Below are experts of layer 2 (counted from 0) of a mixture-of-experts language model. Rows are named router (the router's row for the expert), down (a neuron's output weights, with its number) and show model dimensions 0-127. Each number is 50 + 10 x the weight over its row's rms, rounded and kept within 0 to 99.
Before each expert's rows: a language model's description of what the expert responds to. This comes from a sample of Wikipedia text that the model never trained on.

# expert 50
Description: Line breaks ending list items or headings, plus digits inside years and numbers, e.g. route FM 1148, years like 1948.
router:54 63 46 39 48 58 62 29 55 51 65 60 41 72 53 48 27 46 62 38 58 43 49 54 59 42 55 46 60 45 48 37 50 59 55 50 41 66 54 48 66 47 45 66 53 35 44 64 40 46 56 41 50 58 61 51 49 56 51 58 61 55 41 62 76 48 43 45 59 61 42 30 50 39 52 59 31 32 52 58 54 43 54 46 44 39 28 44 44 53 46 54 60 31 54 43 47 53 35 63 48 47 64 36 63 53 60 70 46 65 44 41 39 43 49 42 46 41 35 42 49 62 42 49 36 45 67 41
down0:50 46 20 54 25 36 34 64 43 27 35 50 57 57 50 50 50 54 49 50 63 49 73 51 50 62 42 58 45 55 58 63 47 53 32 50 46 52 53 27 51 66 32 54 47 43 46 35 28 40 58 56 49 50 52 50 57 59 74 49 53 50 71 57 49 36 59 75 50 47 50 57 41 45 54 57 60 36 55 45 45 53 51 67 51 50 74 62 46 51 54 58 45 50 50 73 53 47 38 48 54 46 49 47 38 50 50 50 37 35 40 50 62 49 55 50 49 44 50 43 50 38 54 49 52 64 48 58
down1:43 40 59 46 60 42 63 40 42 58 44 62 62 60 58 67 62 40 42 45 62 61 42 40 46 42 62 61 44 42 41 59 43 37 41 41 42 41 40 40 61 39 60 43 42 41 67 58 62 61 61 42 59 62 62 41 62 45 38 59 42 62 40 40 38 61 61 50 43 62 62 64 55 63 42 41 60 63 41 41 41 63 50 63 38 41 42 45 48 42 40 40 60 39 62 39 44 43 62 42 44 58 43 60 61 39 43 61 42 38 57 63 42 37 42 40 43 60 67 69 62 43 61 62 39 44 39 43
down2:61 59 64 60 40 55 62 59 56 58 59 57 57 59 58 38 59 58 59 38 59 60 38 58 59 42 39 61 40 58 37 55 58 58 58 56 40 46 38 58 39 60 58 38 42 56 62 38 54 39 39 38 63 55 39 59 59 38 59 54 65 41 38 56 38 37 39 39 55 60 39 60 58 38 35 38 39 60 51 55 39 34 60 59 59 61 38 39 36 39 42 41 42 55 39 38 59 61 42 60 38 40 54 38 40 62 55 63 39 35 61 55 60 40 60 37 59 58 55 38 60 64 38 41 59 41 60 40
down3:42 61 61 58 61 47 41 60 58 44 62 62 64 40 38 48 62 63 63 59 53 41 47 41 49 40 57 37 41 65 63 40 59 47 45 42 52 66 41 61 64 39 61 36 46 41 60 67 45 44 40 65 41 45 43 42 59 39 38 66 45 53 59 43 62 59 34 42 36 40 60 64 64 62 43 45 61 62 41 45 36 41 45 38 64 41 54 61 44 56 43 45 44 60 40 40 38 60 61 58 66 36 45 59 44 61 40 61 61 60 44 38 59 39 42 61 65 45 40 59 40 41 40 40 39 40 43 40
down4:64 43 63 62 40 64 61 42 62 62 41 44 42 41 65 61 61 65 62 43 36 48 46 39 62 42 63 62 42 45 58 42 62 42 62 45 42 57 41 41 39 43 56 39 45 63 43 42 42 65 42 40 46 45 44 61 63 41 43 42 61 41 62 63 61 59 42 44 58 60 38 42 44 63 50 63 66 41 38 63 66 40 63 45 42 42 44 60 45 40 43 47 42 39 36 59 62 39 43 41 44 70 67 41 44 58 43 61 61 41 42 62 40 62 62 46 45 44 46 45 63 37 43 41 66 39 43 42
down5:50 48 44 74 48 50 43 53 59 58 50 53 50 50 45 48 37 50 50 52 38 46 45 50 59 36 50 50 50 57 45 65 52 49 51 52 50 47 52 52 50 50 65 41 49 58 48 70 50 45 62 21 50 43 68 53 46 58 51 50 63 52 52 50 55 50 58 50 74 41 41 22 37 52 31 58 52 29 48 74 52 53 50 38 54 42 53 36 46 68 39 63 62 61 66 50 35 64 50 54 50 54 31 50 45 63 50 44 63 62 55 53 53 34 41 49 50 46 36 50 50 50 36 56 61 19 43 31
down6:38 38 38 42 57 42 62 41 60 61 59 55 38 40 58 60 42 63 40 42 37 59 38 61 39 41 42 44 58 41 58 59 39 53 43 39 62 38 65 39 41 62 62 39 41 57 37 58 39 61 42 56 39 39 62 59 40 58 59 38 64 43 38 43 61 59 58 58 59 41 64 59 59 60 41 61 60 40 41 59 57 40 58 39 34 65 60 47 38 63 41 57 39 41 60 60 61 39 60 42 39 59 56 64 61 61 41 59 38 60 58 40 56 59 43 40 40 58 41 57 60 40 40 42 56 43 62 39
down7:40 42 39 42 40 61 56 62 34 45 37 35 60 58 62 42 62 41 60 62 62 65 42 41 59 61 60 56 56 41 60 42 44 62 61 58 41 57 38 41 41 54 42 58 56 61 57 62 56 38 40 38 36 54 39 37 60 40 61 45 56 45 38 62 58 38 63 62 59 62 41 35 40 40 55 56 42 43 30 60 41 38 39 37 58 59 41 60 33 43 55 58 62 41 59 63 55 58 57 41 43 60 37 57 58 42 40 63 41 41 58 61 41 56 62 37 56 57 42 57 42 42 40 61 39 61 56 63
down8:63 42 67 44 42 43 61 39 42 32 60 41 43 58 60 56 42 41 59 43 38 61 40 42 57 56 42 57 58 45 67 37 44 25 42 41 46 39 57 71 60 55 41 64 54 40 55 35 61 65 61 41 34 57 39 55 57 65 58 41 55 44 58 57 58 61 41 59 62 41 61 40 39 41 56 57 40 42 42 58 57 65 44 42 57 46 40 57 59 43 56 58 37 40 60 59 56 38 36 41 44 57 59 40 62 45 57 64 40 40 40 58 41 57 58 40 61 37 62 41 45 58 57 63 34 58 57 36
down9:61 34 61 58 33 36 55 38 58 61 57 56 35 41 38 58 49 42 60 59 59 58 59 39 56 60 36 34 41 60 63 54 43 38 41 59 40 59 42 40 40 38 62 58 43 61 40 51 60 54 55 60 40 54 58 62 38 59 57 59 64 58 61 52 64 57 59 60 60 62 58 39 43 54 39 60 61 38 59 42 38 59 43 43 59 39 64 59 45 40 50 57 40 47 56 62 61 59 38 37 47 42 57 66 40 38 39 39 36 60 33 33 57 39 39 58 44 39 41 60 38 60 61 37 55 39 41 59
down10:63 60 41 60 39 42 62 58 59 40 57 41 60 59 35 56 42 55 56 61 58 36 57 55 39 40 35 56 36 41 47 54 60 42 40 56 42 42 40 61 58 40 40 42 62 39 60 65 40 61 42 47 35 42 59 57 42 56 60 55 60 39 59 37 42 32 39 41 58 60 58 59 60 37 61 62 39 59 59 55 41 64 40 39 35 37 62 55 59 65 59 38 39 59 39 58 41 64 41 62 40 43 40 37 58 57 63 41 66 60 58 36 42 40 41 44 57 62 44 61 61 59 64 42 47 40 42 58
down11:60 66 41 39 60 40 63 60 64 42 42 59 38 63 59 59 61 40 60 43 41 40 62 42 40 41 39 40 63 45 39 39 41 41 64 41 61 39 59 59 36 40 62 61 39 42 35 59 41 61 60 46 38 60 42 59 58 52 60 41 61 40 40 61 60 40 60 46 56 43 59 59 65 60 42 44 42 39 63 39 36 39 60 39 40 59 40 40 62 41 38 42 39 61 44 60 41 38 40 41 60 48 44 45 63 60 63 58 56 39 44 62 61 63 59 44 59 41 55 60 61 60 54 58 60 38 40 39
down12:48 44 42 37 51 45 39 48 63 41 22 53 33 61 62 50 55 65 38 70 43 40 52 56 61 53 63 41 53 36 54 47 66 50 42 63 60 53 44 41 45 53 65 59 39 55 64 53 29 42 58 38 47 35 44 55 55 33 65 66 63 48 65 64 47 60 51 44 59 38 39 33 55 35 56 54 50 46 52 55 52 59 47 63 60 53 59 46 44 43 57 60 42 48 57 47 53 47 65 65 45 58 40 40 32 41 47 54 51 41 37 58 37 57 31 43 65 40 61 46 44 59 47 74 45 43 42 54
down13:36 37 57 55 38 38 56 59 35 36 58 55 60 38 58 60 59 38 35 39 39 38 39 59 59 40 59 59 54 39 43 42 59 56 57 39 55 58 40 55 60 59 59 38 39 61 57 59 42 60 39 39 40 59 56 59 59 63 58 37 39 40 40 35 63 40 37 62 57 60 35 57 63 40 40 57 39 39 38 41 41 59 59 61 41 41 43 59 62 40 58 57 54 40 57 60 59 62 61 59 57 56 59 57 61 56 41 59 61 36 59 43 40 58 59 61 39 41 58 35 39 42 59 63 37 37 57 57
down14:60 59 42 59 43 40 41 40 40 59 42 57 60 60 43 39 42 40 38 38 34 58 60 38 60 59 40 63 60 58 58 45 58 63 56 41 37 62 40 59 40 57 58 58 40 60 38 59 38 59 37 37 39 34 58 58 40 61 39 39 56 61 57 56 59 38 61 43 40 59 39 37 59 38 40 59 59 38 39 57 56 59 37 64 61 56 55 39 40 59 37 62 55 42 42 57 60 42 57 39 39 40 62 35 60 60 43 40 37 39 40 61 60 59 43 58 59 63 57 62 55 64 59 57 36 59 40 58
down15:58 40 63 41 42 39 40 43 42 60 41 41 40 64 38 65 39 41 41 41 67 58 41 37 60 59 60 63 41 39 56 43 45 43 61 60 42 57 59 60 65 61 41 63 58 42 57 56 40 60 59 40 61 41 60 40 60 40 60 61 59 43 40 60 40 60 62 39 61 58 63 38 41 42 60 42 45 61 38 39 38 60 41 41 60 42 61 40 62 43 60 37 39 41 36 61 59 43 41 57 42 66 57 62 57 44 40 60 42 39 60 41 43 57 40 41 59 41 60 61 41 40 41 40 61 61 58 62
down16:59 60 57 59 57 60 39 39 40 60 60 60 41 41 61 61 60 40 57 60 60 40 62 58 60 41 57 38 43 58 36 61 57 40 58 40 57 59 59 40 40 41 40 63 46 60 39 40 60 37 40 59 39 42 59 42 39 62 40 59 43 57 59 39 41 40 37 37 60 40 60 61 37 38 42 59 45 59 40 59 39 37 60 39 39 57 60 43 40 58 39 37 38 62 60 40 41 40 62 38 55 40 60 58 61 59 42 40 59 62 39 65 60 41 60 60 37 60 60 60 57 60 40 57 62 39 41 40

# expert 61
Description: Nouns for time, place, role and competition, in sports infoboxes, headings and tables, such as Position, career, season, medal, time.
router:47 62 53 40 68 54 58 51 47 55 53 64 41 70 52 49 42 57 65 41 44 61 47 46 53 52 52 53 37 52 44 46 45 44 48 76 38 75 34 49 64 59 65 58 65 40 45 54 38 41 48 30 36 62 57 50 36 40 56 56 60 59 48 58 59 35 42 37 44 47 46 43 24 47 38 52 62 50 63 60 40 41 56 54 43 36 62 31 52 61 38 48 57 63 49 58 35 54 49 60 52 38 43 61 42 44 53 44 39 63 42 30 48 51 62 52 39 52 49 30 43 59 47 54 57 39 49 38
down2:49 37 56 63 58 42 60 41 60 50 48 50 48 51 47 51 61 34 31 51 55 49 55 50 51 50 43 55 62 49 49 50 63 77 33 16 52 51 58 49 47 50 48 38 48 62 50 50 65 48 49 40 42 51 45 39 50 67 47 51 51 45 64 50 75 51 48 41 58 50 55 50 41 56 50 47 32 50 45 51 48 63 58 37 37 55 76 35 49 45 39 39 50 57 65 75 52 47 51 50 50 56 24 30 45 39 48 58 50 57 47 48 49 39 81 58 49 47 43 53 52 57 54 43 35 40 60 58
down3:58 57 50 56 50 42 38 18 50 52 50 52 41 34 50 50 35 42 42 44 39 49 48 49 53 60 51 38 60 41 57 42 50 49 57 41 50 42 49 36 59 51 39 66 55 56 47 47 58 51 40 44 46 55 48 50 50 57 33 49 45 51 44 62 50 62 60 38 63 72 55 34 86 40 47 49 39 38 42 50 45 68 38 49 41 50 68 35 51 43 40 62 60 28 58 51 69 41 42 47 45 54 69 72 56 50 59 72 56 52 51 54 41 49 40 65 53 40 49 62 49 49 54 45 47 63 55 64
down4:61 61 47 55 49 46 30 64 47 54 47 49 37 36 55 56 59 38 61 49 55 37 53 60 55 61 42 56 30 60 85 63 50 25 32 51 47 41 52 50 60 50 38 45 50 48 48 56 56 48 41 57 51 51 49 29 48 40 68 53 45 54 38 54 50 28 52 37 56 62 48 40 51 43 50 52 49 63 49 55 68 65 65 49 72 50 50 51 50 46 50 50 35 51 53 53 53 50 38 46 53 32 80 51 40 58 50 36 39 50 53 64 55 66 42 49 49 60 63 52 52 34 45 41 43 42 54 40
down5:50 53 47 38 41 52 29 80 39 47 41 46 49 59 51 34 48 45 61 51 58 45 67 49 61 57 44 50 41 52 59 40 42 48 50 67 49 49 56 50 55 46 38 36 48 51 46 36 68 74 50 54 45 51 54 53 38 49 77 50 47 49 51 41 67 44 34 48 55 50 51 44 46 64 49 44 50 46 50 52 48 50 51 73 45 44 59 58 37 37 47 54 44 52 49 50 46 47 47 50 47 42 52 68 30 50 50 42 47 31 70 49 49 50 60 54 93 44 46 46 60 42 59 49 67 42 36 41
down6:39 44 50 50 49 51 42 47 30 50 46 40 51 54 51 50 51 56 49 67 50 50 50 49 49 40 50 56 53 50 43 67 54 62 40 50 50 73 50 47 28 50 50 47 50 58 58 50 64 48 68 56 50 55 30 49 50 52 49 51 53 50 52 46 60 50 54 41 54 50 47 83 51 50 41 26 51 51 46 65 75 48 50 47 61 45 52 41 48 49 51 23 36 46 68 58 70 49 48 50 50 50 48 30 47 50 50 53 61 83 49 64 46 42 49 44 47 43 41 57 45 50 65 29 28 36 62 32
down7:56 44 59 53 68 46 52 52 51 50 44 46 50 50 68 53 49 44 35 63 48 45 23 64 50 47 46 58 56 61 49 32 45 49 48 48 50 61 56 43 47 61 58 58 49 55 51 58 50 48 50 38 34 31 48 50 50 52 76 37 50 47 36 47 37 56 45 43 44 53 55 49 52 42 45 40 59 78 47 58 74 68 51 61 44 52 68 48 50 47 50 40 37 46 46 39 53 56 57 52 50 47 69 91 51 48 44 50 48 52 30 54 65 43 38 35 51 41 52 46 58 49 50 45 47 50 30 31
down8:50 68 56 64 55 43 54 53 56 50 50 37 47 53 41 55 50 23 51 33 58 45 47 39 53 76 35 52 54 54 50 49 42 53 45 54 47 26 37 55 57 54 43 53 47 21 43 47 55 49 27 43 48 51 68 55 50 32 58 67 52 51 43 34 41 52 58 57 46 40 51 46 33 58 60 47 61 55 66 55 60 56 49 40 50 56 42 59 18 55 42 48 45 71 51 58 59 44 69 59 48 61 45 48 47 49 56 47 57 55 59 51 64 55 66 55 51 59 50 46 31 58 50 51 34 42 42 62
down9:50 46 49 46 48 51 38 58 45 48 43 29 66 54 58 46 48 61 44 57 49 46 49 51 57 56 63 43 52 64 52 39 50 47 35 30 48 61 51 50 48 49 63 36 52 53 35 64 62 70 53 50 43 20 41 49 51 38 47 60 46 50 51 52 48 39 65 59 47 21 13 66 58 44 49 53 55 45 41 56 48 39 59 48 47 49 55 53 61 47 51 21 43 63 65 55 50 55 50 57 49 63 58 50 49 48 47 50 52 51 54 50 57 50 47 44 56 30 43 72 49 48 54 79 51 44 64 57
down10:33 47 38 50 50 48 40 58 36 52 48 46 54 42 38 46 37 30 44 53 66 63 63 44 51 51 51 63 35 56 56 57 52 47 50 52 50 41 51 55 59 49 23 47 48 62 50 52 57 54 50 49 52 50 31 46 42 59 51 32 50 50 56 66 60 34 41 67 78 77 49 35 57 71 51 50 22 51 38 48 45 56 51 52 55 51 46 51 62 50 42 48 52 41 62 45 51 54 47 50 49 50 50 55 35 50 57 60 55 21 45 61 44 55 63 50 66 58 29 56 57 33 48 58 65 59 47 55
down11:53 46 43 58 11 50 51 52 62 68 59 54 60 44 54 45 55 61 79 57 55 50 51 49 50 50 50 47 51 45 50 47 50 30 40 42 50 46 26 50 30 49 50 47 53 46 50 63 56 49 20 58 48 50 44 44 54 62 51 58 39 48 61 55 50 55 43 49 45 65 49 46 61 47 50 56 37 43 51 55 41 41 48 53 51 42 51 52 40 53 49 39 68 67 77 47 57 49 43 35 59 50 55 50 43 49 53 60 57 23 58 59 51 50 51 51 78 60 50 47 35 52 26 43 51 61 57 45
down12:59 58 48 51 47 50 50 43 61 52 42 50 53 43 56 47 54 47 49 41 50 50 57 54 51 48 45 56 53 54 57 19 51 71 66 41 51 42 55 52 25 59 19 56 46 64 48 50 73 55 32 47 43 52 57 51 49 74 51 38 49 51 63 38 50 56 49 77 51 33 49 49 73 51 60 38 56 26 60 42 24 51 53 51 41 54 59 46 54 41 48 56 54 45 48 43 39 41 43 43 50 77 51 58 45 50 49 50 56 38 49 43 51 30 53 62 46 47 58 57 55 42 52 45 56 52 61 50
down13:50 53 43 68 44 48 49 49 34 43 48 39 59 29 73 52 41 43 56 48 48 51 47 50 57 57 44 50 48 47 28 50 59 56 52 50 50 48 52 47 62 68 52 68 50 47 62 52 53 46 45 62 57 55 58 38 33 50 38 32 44 51 59 56 81 63 24 52 67 29 45 50 56 50 53 23 43 31 58 42 44 50 50 53 49 47 66 35 64 51 60 50 49 49 25 51 53 48 48 64 65 51 56 70 51 45 51 62 53 51 57 51 51 42 49 53 48 48 52 40 55 33 61 29 51 46 56 49
down14:36 58 58 59 50 40 45 38 43 55 37 38 63 38 63 56 52 66 41 50 42 58 53 60 49 61 62 33 39 39 52 42 50 45 42 61 61 39 39 66 45 59 36 40 49 59 41 54 66 58 36 35 41 43 62 40 43 38 38 42 44 51 50 40 58 45 46 57 57 61 55 53 46 58 39 50 61 62 59 63 50 38 62 41 43 51 51 46 59 43 63 37 68 38 48 53 62 73 61 64 40 41 43 61 63 50 63 38 65 47 38 42 65 63 45 42 62 39 64 39 43 44 34 41 44 46 62 67
down15:53 52 47 51 35 53 55 41 42 41 50 44 44 49 49 51 60 34 59 50 56 51 48 51 52 51 59 50 57 53 56 49 48 66 57 45 50 61 49 76 50 50 63 30 50 49 44 65 50 50 42 62 38 49 58 58 64 51 47 70 52 49 46 50 30 41 47 39 58 56 57 44 84 46 62 70 08 51 45 49 46 45 48 49 52 39 36 47 42 49 36 52 53 56 56 55 36 42 32 36 43 49 41 49 55 48 37 61 59 53 62 61 47 51 51 55 51 69 68 56 50 42 31 47 63 30 43 55
down16:49 49 65 43 60 44 54 74 50 50 36 49 53 52 42 50 52 50 50 53 62 31 51 44 50 51 48 29 54 53 48 50 50 39 56 44 50 58 70 46 74 49 54 64 50 53 50 46 49 47 47 66 47 59 33 48 40 35 66 57 50 41 38 44 45 49 40 42 56 57 55 49 00 50 50 60 31 47 47 47 67 49 63 43 63 50 54 46 61 55 57 50 39 62 49 68 50 68 53 51 53 57 47 51 41 55 45 55 44 69 24 51 62 57 48 52 45 53 40 50 50 44 50 50 53 44 43 27
down17:50 48 55 52 52 41 20 21 51 50 66 44 30 51 49 48 40 50 52 35 72 52 50 61 34 32 49 53 44 63 55 40 47 55 52 40 50 49 53 41 40 59 72 37 41 49 50 67 56 37 57 50 43 48 58 49 53 60 56 38 44 45 61 32 24 50 77 54 48 50 63 52 71 53 50 39 50 50 47 40 70 50 50 65 50 53 52 54 64 52 46 45 60 40 48 48 51 58 58 38 41 50 66 53 41 49 50 31 49 50 42 53 69 61 41 55 52 47 67 47 53 57 46 51 58 45 50 61
down18:50 41 31 50 48 51 52 52 52 66 42 49 49 45 43 49 56 51 57 43 64 49 63 57 46 43 47 63 62 56 67 69 50 58 72 45 54 55 47 61 55 57 51 52 50 45 50 29 47 64 58 32 57 42 60 50 36 17 58 54 50 50 51 33 51 39 36 63 50 36 45 53 54 33 49 59 51 56 44 38 46 42 61 51 45 49 10 59 55 66 63 45 33 69 51 37 51 48 54 53 45 51 49 41 50 50 43 35 46 69 46 56 60 54 31 45 55 39 62 67 46 50 55 52 49 50 48 56

# expert 60
Description: Capitalized words inside names of organizations and places, such as University, State, School, National, International, Film Festival.
router:55 44 39 41 45 64 62 31 49 52 65 52 32 60 55 56 38 54 61 54 40 50 62 60 67 49 52 39 48 48 35 51 43 59 51 52 41 61 46 65 52 56 53 47 44 47 37 62 38 46 39 53 57 46 41 43 42 54 48 54 68 61 22 49 60 53 26 47 59 49 36 48 31 51 45 60 48 37 45 64 64 54 50 57 47 51 52 43 33 60 43 56 74 56 52 68 41 28 35 51 38 47 58 27 52 38 50 53 53 54 63 44 58 54 51 35 52 73 58 63 49 39 54 47 39 39 62 49
down2:58 52 43 63 40 43 58 32 66 34 58 33 60 48 39 60 42 42 46 45 50 48 49 64 39 73 59 53 50 45 70 65 59 45 56 47 45 44 55 61 44 48 61 41 42 59 40 51 47 39 50 62 52 64 35 56 43 37 37 64 44 48 43 58 43 57 46 50 40 58 47 68 74 45 41 54 48 40 54 63 65 46 74 45 30 53 43 62 53 37 68 37 44 54 42 42 42 36 67 55 51 73 47 59 65 45 53 40 41 47 62 43 53 34 45 44 62 41 50 47 54 44 40 39 45 42 58 45
down3:57 54 48 51 48 40 63 42 51 48 49 45 55 59 40 62 30 34 53 53 52 43 37 47 50 74 45 53 46 50 51 31 52 49 37 43 48 55 82 50 42 46 49 59 51 45 49 41 22 41 44 52 46 57 69 50 50 46 46 61 34 52 61 46 35 42 47 55 49 33 53 71 38 57 57 31 42 49 73 50 39 43 52 61 27 50 67 55 69 50 53 55 50 51 50 66 43 52 42 44 53 57 70 62 52 51 49 66 61 49 25 52 53 50 49 49 64 59 49 55 50 51 51 53 52 50 50 26
down4:58 48 29 39 45 34 59 53 46 50 42 50 60 74 36 50 68 63 86 45 42 48 50 50 46 38 48 50 58 58 50 50 54 49 59 41 40 58 50 42 26 50 38 43 40 53 61 50 42 52 61 38 36 50 50 50 26 51 48 50 48 51 58 43 54 49 51 60 62 53 49 50 65 59 48 29 60 53 43 51 61 53 53 73 58 50 63 45 44 50 48 54 37 49 44 46 49 50 73 49 43 41 50 57 74 38 50 70 33 46 51 68 58 47 67 53 38 58 41 43 50 44 50 51 50 34 43 41
down5:45 50 49 49 49 60 53 34 34 49 50 54 21 54 51 42 62 50 52 48 61 59 35 61 50 32 50 47 33 51 40 39 78 49 49 50 51 51 43 53 56 60 33 43 50 58 49 49 48 51 55 41 18 52 56 44 40 41 32 43 50 51 53 72 56 48 34 44 50 58 47 54 56 48 39 54 52 54 71 51 70 60 36 50 81 51 60 52 50 37 46 38 35 49 50 61 50 43 49 51 46 59 45 50 46 31 50 66 52 62 49 46 57 50 44 55 70 53 50 71 61 49 69 42 60 50 53 46
down6:48 47 44 50 29 52 42 42 55 49 42 33 60 48 42 56 43 63 47 53 50 48 67 58 63 39 51 34 48 51 55 66 48 61 55 49 50 49 61 40 52 34 47 60 59 50 41 49 47 74 68 53 45 52 43 64 56 53 51 41 42 46 54 47 37 23 78 64 49 62 45 66 68 63 54 48 44 62 50 67 46 51 64 40 51 43 59 46 54 66 57 36 52 62 52 49 52 33 45 56 50 62 24 42 51 26 50 69 50 52 30 37 48 50 51 42 51 38 54 40 46 45 37 41 48 49 51 53
down7:57 51 55 48 53 43 62 41 55 55 51 41 56 50 33 50 43 50 55 35 38 51 58 50 45 50 67 55 51 50 36 44 49 26 75 60 48 54 67 44 55 50 33 44 50 50 49 51 38 50 67 30 65 60 37 50 50 50 48 51 50 48 38 50 49 72 39 73 42 59 44 33 28 56 50 56 27 55 49 45 47 47 51 47 60 50 28 46 51 52 52 39 53 64 51 52 58 62 45 47 49 47 53 35 71 48 40 66 37 37 82 51 61 41 51 42 65 65 50 41 58 45 47 51 52 55 54 56
down8:49 42 53 50 49 55 48 58 50 51 63 63 57 53 14 50 56 49 53 67 57 26 48 50 50 50 48 54 60 39 73 82 48 46 41 43 50 51 64 36 53 50 44 49 43 73 54 55 41 40 49 54 51 51 50 49 51 35 55 52 57 53 46 55 19 49 58 50 51 42 48 58 58 54 46 49 29 44 51 46 51 46 62 37 50 55 39 59 42 41 51 35 42 58 50 53 40 62 44 50 50 49 35 36 60 47 51 57 63 64 37 54 52 48 70 50 58 51 53 50 53 56 60 72 20 39 43 46
down9:61 39 41 43 60 42 40 42 41 41 39 39 39 60 41 40 60 60 40 40 61 59 40 58 40 58 39 59 61 60 40 42 41 39 40 41 41 59 62 60 58 57 60 40 58 61 60 61 39 60 61 59 62 44 60 61 59 40 61 62 59 42 38 57 62 41 38 40 56 61 62 61 60 40 60 61 58 62 40 39 60 61 40 37 59 39 39 61 61 41 59 59 41 38 59 61 60 42 60 41 42 60 40 60 40 40 39 38 40 62 39 60 43 59 60 39 39 39 40 59 41 56 40 58 38 41 39 61
down10:52 51 71 56 50 55 48 41 48 50 11 53 48 50 49 49 48 52 47 60 50 50 50 50 47 27 40 50 67 40 65 50 50 44 34 30 50 41 50 63 58 52 53 73 53 50 50 54 38 50 45 67 54 51 59 48 25 50 50 42 48 69 80 50 43 28 58 50 51 39 51 54 54 51 50 50 54 46 50 44 68 26 52 50 55 57 50 58 35 44 50 35 50 24 51 50 50 62 56 50 53 53 35 61 44 45 50 50 50 45 41 44 50 57 50 57 48 62 71 50 53 53 56 43 51 73 50 55
down11:59 38 38 43 40 61 58 57 42 61 39 63 53 61 62 40 42 63 57 61 42 60 43 39 38 38 38 43 60 38 60 63 60 53 62 62 61 38 61 62 60 38 57 38 58 61 43 60 58 39 59 60 42 58 55 41 39 42 41 43 59 58 40 58 45 42 35 60 40 38 37 60 60 43 60 63 62 39 61 62 38 62 56 41 43 40 44 38 39 58 39 60 59 38 61 41 57 45 61 60 37 58 41 40 39 37 40 61 39 42 40 38 36 59 56 43 62 60 41 47 58 58 38 39 59 61 56 58
down12:43 48 33 53 49 58 71 67 39 49 55 49 56 48 57 48 50 52 56 62 50 31 32 36 33 56 50 39 50 53 52 53 51 31 55 77 54 65 59 61 50 51 52 46 53 63 58 47 58 42 44 49 53 47 48 45 51 50 46 51 49 49 55 65 48 51 54 52 07 59 49 48 48 33 45 78 32 64 49 57 50 60 56 59 58 49 51 52 45 50 53 23 55 52 66 32 54 52 54 60 50 50 47 53 39 51 53 53 33 50 45 59 50 47 32 51 50 56 57 41 50 57 48 55 41 51 20 53
down13:34 55 61 49 49 51 44 43 49 36 36 48 58 57 34 35 55 49 54 44 44 57 74 55 56 53 50 47 41 50 55 51 59 67 32 41 48 38 51 58 53 51 65 52 73 59 46 58 28 52 50 46 45 54 53 62 41 41 25 57 52 51 51 70 60 54 51 52 55 54 39 43 45 48 39 43 51 49 66 66 64 54 68 53 53 50 57 37 53 34 35 63 43 39 67 48 67 62 55 36 49 50 63 58 58 39 40 36 41 42 51 26 65 67 33 64 41 42 37 49 49 61 47 48 46 44 46 49
down14:67 60 35 44 59 43 69 62 31 38 54 41 59 58 59 50 39 50 60 54 62 34 44 63 50 59 49 32 60 62 34 56 47 39 47 45 50 61 42 47 53 49 40 46 40 35 60 38 30 54 44 54 47 34 39 51 66 53 40 48 54 49 56 53 70 41 57 38 36 47 54 58 62 35 57 46 55 43 40 45 60 61 57 44 65 60 38 59 60 47 70 43 50 39 51 32 58 56 46 48 52 57 55 36 63 41 40 69 64 42 62 33 35 61 39 44 57 47 37 61 47 57 64 50 58 58 51 41
down15:59 50 58 47 53 46 52 50 53 50 48 50 46 47 52 46 34 30 43 27 56 35 57 54 53 49 38 52 53 54 46 59 50 40 47 76 48 52 40 49 69 71 43 56 58 50 50 50 50 33 50 65 38 73 49 43 46 50 42 50 18 50 52 37 59 59 74 57 45 48 45 42 51 66 51 45 54 51 57 54 55 41 47 56 38 41 56 45 51 40 52 47 56 50 27 56 61 53 76 60 54 75 68 50 41 49 46 50 41 43 38 51 56 48 53 60 40 42 50 18 52 50 54 46 68 50 49 51
down16:45 55 65 47 51 51 61 64 44 51 50 43 53 63 50 53 46 55 69 34 50 59 49 46 51 40 54 42 44 59 44 49 57 53 60 76 48 50 52 61 37 47 56 47 54 57 45 31 26 38 55 47 54 49 37 49 50 48 50 32 56 51 61 26 55 55 71 53 51 65 25 52 45 48 49 52 39 68 48 47 57 54 55 25 43 50 51 65 46 59 39 51 50 52 50 50 45 37 64 78 39 51 25 49 39 50 61 47 53 55 51 37 66 59 42 31 66 47 54 51 48 69 46 55 50 34 44 45
down17:62 49 57 37 48 48 50 48 50 47 50 59 50 56 71 51 55 36 52 50 48 39 42 52 50 70 49 48 49 48 40 35 57 49 48 53 53 55 37 46 72 51 45 60 49 37 47 37 50 36 57 68 46 66 65 49 49 40 48 34 42 50 36 52 82 67 57 22 53 73 48 50 40 55 38 52 42 43 79 44 27 58 47 48 48 50 52 43 41 51 59 57 24 70 44 66 59 47 48 63 50 48 47 48 60 51 44 61 41 43 49 50 50 47 50 51 31 56 58 60 47 48 42 59 54 42 40 51
down18:49 51 54 46 50 58 48 28 50 60 51 54 57 55 37 51 52 50 47 44 40 55 59 63 46 45 49 55 51 51 41 43 49 53 52 52 44 50 36 42 76 52 39 46 45 34 48 76 41 58 58 42 63 45 64 54 51 38 54 50 52 58 59 37 52 50 40 61 49 44 53 53 58 36 69 51 48 50 55 51 62 18 61 45 57 61 49 00 61 49 46 50 40 58 59 69 22 56 50 45 49 45 43 50 54 48 50 55 51 51 46 49 72 46 48 41 54 50 70 54 58 43 55 39 47 55 41 55